Weights of a small mixture-of-experts language model, trained from scratch on English Wikipedia: 4 experts in each of 7 layers, a softmax router.
Below are experts of layer 3 (counted from 0) of a mixture-of-experts language model. Rows are named router (the router's row for the expert), up (a neuron's input weights, with its number), down (a neuron's output weights, with its number) and show model dimensions 0-79. Each number is 500 + 50 x the weight over its row's rms, rounded and kept within 0 to 999. Numbers have three digits each.
Before each expert's rows: "gets" lists some tokens that make up at least twice as much of what it gets as of all text. This comes from a sample of Wikipedia text that the model never trained on. Tokens count by the router's weight.

# expert 1
gets: ".", "|", ". ", "–", "1", "2"
router:545522544469435492533568494457544583469549520505497579437428507518480513442484504386443451484471484495508565436540468478523436543491513534579474554522430519450538547483565429495536478475520469474491457617600532506497511432535522526568518397
up83:533549474451529501500553519511509480557603456529496514487519487475507496549491422451478469446454552475528523455520527458385471563491467470463455407432451454481517407460537521513479415448427499504465492511439482538487534465511525587609531460
down83:431411465537664499483534453430540601529531421483484466530526608529518534459573513532446402475487495552555536455393545515506453562475462451478461407460574484507516464512425545501465544558508539521441540522521496541485555550586558401505481435
up84:500467486554552406503517473515484449511470522478506544532350374547598480506526453480425478606440461483554521517459456531493476544526428519475502543481501557539476509526513449575531512471428500511554502471541445538480492450542469483536584487
down84:463492532570561560534676579475499577446448519415525535589501418517521557498471545578519536494458505444467509472402480340505415551433347561561499408497481462480540443543575574534524543585504459566475517481434530458511470557477570458513518463
up85:551493431445496469369549545502437517570492483549408558497543528569458545469530555493525443506490514524553531477513450532460522518404428548465514489428519575494499555472434482465452548376537596597485515524445570508641414519471514530529596536
down85:460443521572442470476423420500470483475519524449514473501507451464549441503512529518475529529478606494493458387612554530492481503527536548487537523456515493486543434509557538480547514622566516551517513481537477487536526429612405494555562530
up86:490535490459481530482530484445584474608556455421473461518445490545532500483523506547473533549458479534527511550566613437480527554502557526422552672514479410479516508542495467465618506547425525522461506456532506569504655379563503458405508532
down86:463510510459497374487544530462512488551453538443563505585496587505566458531477475479460403544466474430542518476502442500534493492410510493464513488560531528466549409507488482474529634547503465497565443458564425563423519502557602592455632516
up87:491555478528553555535436501544539598485574463487523524440563501464537474550571535476472498440476490475476584568440526416507575520442486609495521479459452520460474527549534490372454569372367455484605463480507571593502573438495448560506472442
down87:521505431557442496432592522572488490570440461572508521467516485513530505547482523399528546555418576546467442505495575497524560433456412534490467432575497467498484569432489523610465487658523547477512519438498454528435493531461479533551557526
up88:544435594450581491502534539455542567547492555465544428424387427478486515472538474433479513511568486555471570447560532424481555532463533535495468476428458528537516473408551415480442466561565503529522385571483514542506532439473504476523480351
down88:472456482491488524565553524534501532553504504482509517623468558479525540516420474521539476522470526560498453471589484422559473473482515552519521467520563501448563453560523464439427561433485453462418549559556473637480494611589360557516435513
up89:420426387413494520473470537522539508496521544448456527382482568497426491489628517501574563486521419512508534429434488495492462475495572482672472532526509453563456593488439458501513571486483536508480499509521553465573596511579503459440490474
down89:464512490505483512599436468466518470545582395418466535527518510531580503469479491536512559492329461431474553505552544552451490493595478541564480538483497526575576510508392477478489438399510580551449520475554493539512497531430523543461482562
up90:491460501609533562499451443482522420484447569480479538460473502420512471560550470451401457462578510448609591518448493482460447573443550546467501469407523479556598544541535610524519509479560548406484491503527589556577509458463514542461449460
down90:520535504498508535416448432467464476571411598491527410513427483516456497479417339471488496524524480518575526483567466569407517496506534418440615562480523525521498517504407509491428546467531530506470469470451521493467496488460429524524461561
up91:525484362498581474433453486570458544529565518491546506475489547520444473549501453583527509541504440547472444568421508450556480522472472541528515612507458531511578495563472477514517442613499375482472489464474481556555419442444538463663442496
down91:516609585495477474492429572429545459448489396436624462514428492520498519505483422486477481452479551466496547560515516513532584448481600504558481487513511528447489443508460546513477534485559499476541601486530584458482507496397441459501430478
up92:541510469510592458536572610482593505464578512496483509491467551538500530526484507476513475444558430490424546570509558455461443491457524419501504507524422488517479567466569471548499604540547486502462523494535539493454520436519491534569480517
down92:540592416503408384537501474395398353537539506548478487481518443515538616555332497439598467520503530570490488477489571467515512502467503525514482431475481510568514517485562572457506490527504526451487554468523476557532490502538586498380492490
up93:522474491447527461524460455545572502468544542576523479469506561487438483469444434492521515488575485430542494478457475490538456505507501569457582489460487431565507501539515581474443602517493476440446474529435531521485407556478497423544486472
down93:541603498446409425480514448620541505501605430480563508507524573455602468480514603576444528542451429532556548547482473524577548494448534518452533516476507448481391506547534465619543465453472558460486489492406508481499544507488566502523476428
up94:573462523497527431426389520470574500455515485470578502523408499594499550434503485454479531494452424573538503515483477548496521508518458395477471568554515491491496535540530574608519551499492490450445447543514497499462452352456552477487453531
down94:594451427419521393568538586570542469549536497483511493493602465506466547480422434509405527439549548513541430513476473458527502479464532469465530521519524515553570518440517470401443501524502391451573554472522469513475447467526535387604575453
up95:388473555547502456523525454523471448544513519535489539532491532558568538560424466524542463592473579438451631529547587529500515486508515459561509462450562560472546503501457499550508462610472541514361526510567567501530460516487462546535519463
down95:397439398542541453409493510468487511509499438551395470488489468497463556547467505566495464488481424519557556573546496529474515453599503397459498481502477532415550455528454543443561554471478461561457474485533503532578448545492506531505552489

# expert 3
gets: "\n", "'", "==", "===", "E", "201"
router:431441487475543557527509509452402422509550560471409544532557446424492540505427451489479487482551513505531558407528426546521473556463477452539534511417510482403494485498524596450519526514484475621494491405498356414478473478504551514498595484
up0:485513530449470539446494559482563533506571499507504511490486503518496467516465417453414414474476446478526518488416560500491493502473472494559428514540586536414541511585442464445471554560534499542546513434482417573490507526486514508501607528
down0:502460503460535466484521596471524521494436549537449473491487509397578558511534440417541509515500531518556437520517518512614525404410491467535461567525500512511550564441379462521409481513563508552567508393482492542524611459456443447510529549
up1:439519506556546476468494492453538532470459448552470475469585546535522527468502479445514494559448463472434501507570551502524478452480504499434533490450573552420564522497424442489522428517445432582535427449405500473551544459465597502511573551
down1:450461510445536413494503493570475559470472494536496468410418494509434618460542426524484481545564581604592555497517524462528509539437551392439452551501568446491494494487453431546518467507502478491459514569543479565493515533564586417392459479
up2:439478524473445455540530507555532548428520511512460518455494512592547516525540412523591505591538490464514560507549483482561529513461520600431543484534496454504500442549491531557626529575461472542553516630542490444414398624411467369458496529
down2:482519436454473565450518509491482466507471493499549473485485468656435535527492487470510539375559512518519487456504517511516503439423452486550488558560531514423489357374509506582452491530537502452520429459402498564419401528473536491401477461
up3:428525480585482466561443518630540602447529550426552481521508470518519529467521489575595471467481519497563512605520458521509510481525455458511566464492530499501536444464545502464532467461485472467556410481591490454467480502477481508469552580
down3:416465507468409400428564557366555486460535525627533512490473431558474499585519544498530470538494531526490459481439499556564524517499499476395361473452568580499486447499595505484591561458470389468535545545501529539516462516489496499490451517
up4:452376494528537525467492462548508593624490572563489499575539459569565508379363463447492504512540442474609549403539422495599442415452434510565547521385559469551557454471531504530496494431433438518496474403482515448510451535463558489547498463
down4:536517538447541497474561515523390464480363506565506535478462433502490580551548481543481523512415528530512453600454453487451474557496552578498509423475485457517423438499526453469579556490550470374517538653513476530512462546428517423485419445
up5:464502507557469563418464544483559485490508532504452597439548492538526522541463459523539415438505445495487459439446456543530527541500572527494452530522499543428556592547516559599521551611459466417524503454570552445427532531461479491503454493
down5:546554551506441520519539518594469488520487481468589530465526440554612585576420495554504552452554526528531423532527482519519505486570507436412548597518499526530514433455525511459440525473523540567486444585497471447507532540556555477468485382
up6:543426455456524480460564619450568404482537504437506502491505586425392596462438612459420531462508441491523512467479588533526537478487473496574464535408464478500401506386487539590475571472527537470529470493499583483543525562486426569501492547
down6:467446561440522522455597493537494582511514487533448477509578442504571523430547548538506561591454439428418459561479463485574475504495520515517469445555561532471457489530460493556553491508470437492428535558519529545523535504507428499496512474
up7:531504430516499451433442555477494497557485492496570489533480422526602540457436518563632560501520456398535482394490494576431425554484460476460481584516494465492476505502468588487531532461513496476458428521440535577541520479531426543507448544
down7:482568500508422495483505560599548550548518490429496487537458487303566468550486449543483465482505531429553510476481486441448512452552463489509442515446513508513524474529518478569463442479476504479533540538490502501362547475487452466416465565
up8:540442448534489506382478528569541513471482577491488540426503531521505562502513394547537463500490464516520505520459493527386462453480537463518612440513461481488465492513449522539430496457471431557535552439464480482512496519553524416558472535
down8:441596499472437557475486508470481500453523640504469390390431522583408493477555500546560446496420523360439525557522538466448496373475498536430531464547483466630411458453463509480546420522548446509540518462487495554528436517472484502527585422
up9:444581577534439488525506513522479482452499530503466472502535515434475498493444492558507496403523459511499495521495422587496474605572441449500576438522499403566540499466509480520397434505492466622467540480559625519521511618416526535516494575
down9:430546533567470490594524562477513478532549473532521446501525396481541515471437574539527461379437540480493518537543528456480520404466512458475543565616589466376581543555493428469496380511539545459514467526544523477462426520454529532500522534
up10:472532481546514447527453538461553433581559615464508513530512460480482504601548497580561406494454543486460495481586418471501515513556499498430577538520514528476533566460530498421387556456525541435569516513496434551561505453524462560519452492
down10:513512472460538529570430523456501560579573472473566476424480480424553472511492433324505555521462522478489480474431578489540456440455451460503461476486519611543494448541519545554493503446496487432543519549461530464543462588547547426496525522
up11:429465563529541496524425604556482513541542431505443606556490441526563469339555475485553467475495630497577531477581544444497556519567577493553516427495439537503482538547530488521415462445514606585530527529522518525590591480498582492553476518
down11:523539555473535446535505523453512509548536385486421517525567448592492537500547443496444464459476529448548580493510605473527423578661600463418503480500518448577490398550582435540352452473597526533431500575564558451541566543492517554583526411
up12:436480555475531525522554490413469442512439631571472575502450611500485595383518485489473454564492492479486487456543542489515480527427503513501510536494509587463539538531522393501427514398462536408546437525544579530458491457469454491517582546
down12:526449410554592494543478527493537541397480485527610452532631458439431564498505422484510475568531560463527467493488532535465520575499432423545513477499503472523614445504563555496563465571578501497471523492489415525482548525575580475538452490

# expert 2
gets: "| ", "the ", "of ", "in ", "\n\n", "and "
router:454538462511513444555498475503495534484411444522536397561550526472456553500505597585610602481560486576468541555492602504585415442512460502443378458472565443587460385584417596522482501445567524414404545529438581452496481495477475519499426481
up0:558505460576515571460548462503522533441458493489458536451500473501539463544520477380487439422536607375479542579482468534482582470568503419525492473464490492450442552535498457519385496430479504531487625467474513540610497505477471480563442525
down0:511447432491445446534542498487499588534444412504573561462515477453483516488531506491538532531483549564541518494441407452506490536439573461510560432577463532430490505527547466510490479539505445422458517602492469406579571480479483536487482483
up1:388562480469524413493518555485542421571500393577578468422444433603478427485515468474460512463465554456480488383519422501390583489539475529447430423490540481452533451529538443555507485495434465555443566520500519559559501555536455474476511425
down1:501465417508511527480463483601520539493591503505541543635508520478474423452501505490439412439458532495450506500505459552498482544537414568458619553433495504474560463562570501450451464476563499521513515519506568562500460552490534550476411537
up2:523443509594495549523439458582555449458488524532525611509422496488552558497553437550516433535506522431589470491472468516456376453565542473581525625454449510497515541539510522574513454518466506501546469501515505519551436393447478449466582531
down2:501555438472471492519587553554541444538415474453649483551589586552562466606565572436475482449574406575616485506518563534518513548512492508440510378415448401529495416539464447441358544386505382521502533522526526572522510446491542515543519527
up3:538441472431434508487468494498514561538569492449552474549490576443513560406552554577460471467567508517516478437547518542413469471505454503539511531444498491464516564543490539462477513452511425500590444479542393529540485540384500577475480521
down3:490546507503518489525594513435507458492495478475482485581485375520464490454506635486497503524571487525495489566479523517448473492464522521598473484512547401484463607555512502596575479476542492506475430540493491556547540418539439519436477552
up4:434515505549494472474538554501604516537510537506497559452549554449576501488394583537416418582548491499547466472588582449459563522499481438563566480483477546624436411514532477496513470512449530445431453513496571349511487480550481430386368426
down4:482436486471538480503535500479466529560513482476609508416416594568503526510490441479527528461468457564499531484553520492525532571415519492543510561421493573539512508476438451530429524489517519400479461578447498422451425504551457479454509536
up5:474530410548481614584513528574635472491383521471520485423575510574511503491547442524500540556435472576498515431430510565448447506455551448465465546473554478475507474502531454481557448539474451455460482423473500531508510451485465484514479510
down5:506513474509473393522458458425443385442526528531589487555494557553536560406468438472558574543493604574479427461482495531481496568508502526509562513537389496547523552550463568485524451528470480413479519523536549422462459534479493481575629559
up6:472520494501464479486510467596469518490534527557461517490610506529513567477488470495546558464444379549471488488570501442546538510454448496476399421473561461519488519433552529410449581473547506590536438419448512479492465427457575540512486516
down6:465546480484399463483480445589480443411586443444453496516534506484540475455545429520548516552445529501581548604567493509535531470451570475510537476511534491484534434485465484476421535472456558541507462442443491425527527460540451489562498447
up7:461530480526577554559543429493558556453513559494474527549538513520465531562547462560423499470585443478519465503424472494540557481427489491517473442525489606576503467526542574390506475493476488494528556550510457587534420597439526517373510513
down7:534411439419513540583491441545519458468592460560547468489478453469539512478504500440508503524567573496345601604545418532564467522610504511479452569495512462422564483433403517399515479582408443510425378422447469412500512533574443444594391524
up8:556474483462520576531460446423549581451382549439482515483505516549480360502427516533464516433540466424458492452560463538409588421590502475533490517453434531525430580482459435516501562437440465523451490482407477423495506470471432418483477531
down8:448629403464421508514492497600506453541579518587511509577539499558486577448502499382514490453436423525460540484628479466504532496555530394435489547468492471531604475573500518533433506542534484513521444522522452536506494465419510497552558567
up9:389550494513456531465418494540461539503449516537500472425528511436443483453462561505517640425536537482529476453526434434480513496535569483510544410561456483512498444465441510485419460472451425470527467470503534533526548445503521418555488497
down9:522441531512518517487508533435491556509479534466589524373465498463542493532488467452549408521458478533478539492547532450526509523573526454480496490501507600508452545507450523491606468462440479454561482554504489518444510480462488515484456523
up10:528492445493555442472515508486392498482496493498436536469480401445506530569387475424463545518478529450464429523468514469445495433542451442566531573417485503540424493530525584584533542504511576535484487481401577495526481538507371453464458512
down10:541540530502530556587517522447378456502583526581612466434509480512479507525567480558472508477483447530521452570443469564530501476446459498574516447550507528529534520475522532457551499482529440473549518547588454537443503500502628563543417453
up11:529492496571491419484525538558503547529461462400530510591514597524431527575537484540540513463614505523445436513575489522484491520516545458486519543385477423493532471548590483509570511476535518475520522453546440503475455491516464509555484456
down11:454479429510504476563509458479387501493498435560496512460495442538509454408603546421512558586505539583416491512463388540535464477475520407410442539472545454432453491406445483630473511567489538514565584439471579516565498582574441528552537507
up12:547523521409543500529506515498508582527566504510491478427529474478523479512490526527558443538440481567515578434586434497543483545470474516448398560455603481430545412522545563425508532575510492553605540613515480532513496467518578518591499443
down12:534489479537492526579565471508491533494451436565486564503606428550536560535498560439445408537535513473387464485402495489534541483469574480380493508512493400532505523506460457500420439407506444497480576443496517479517551373584538562598402420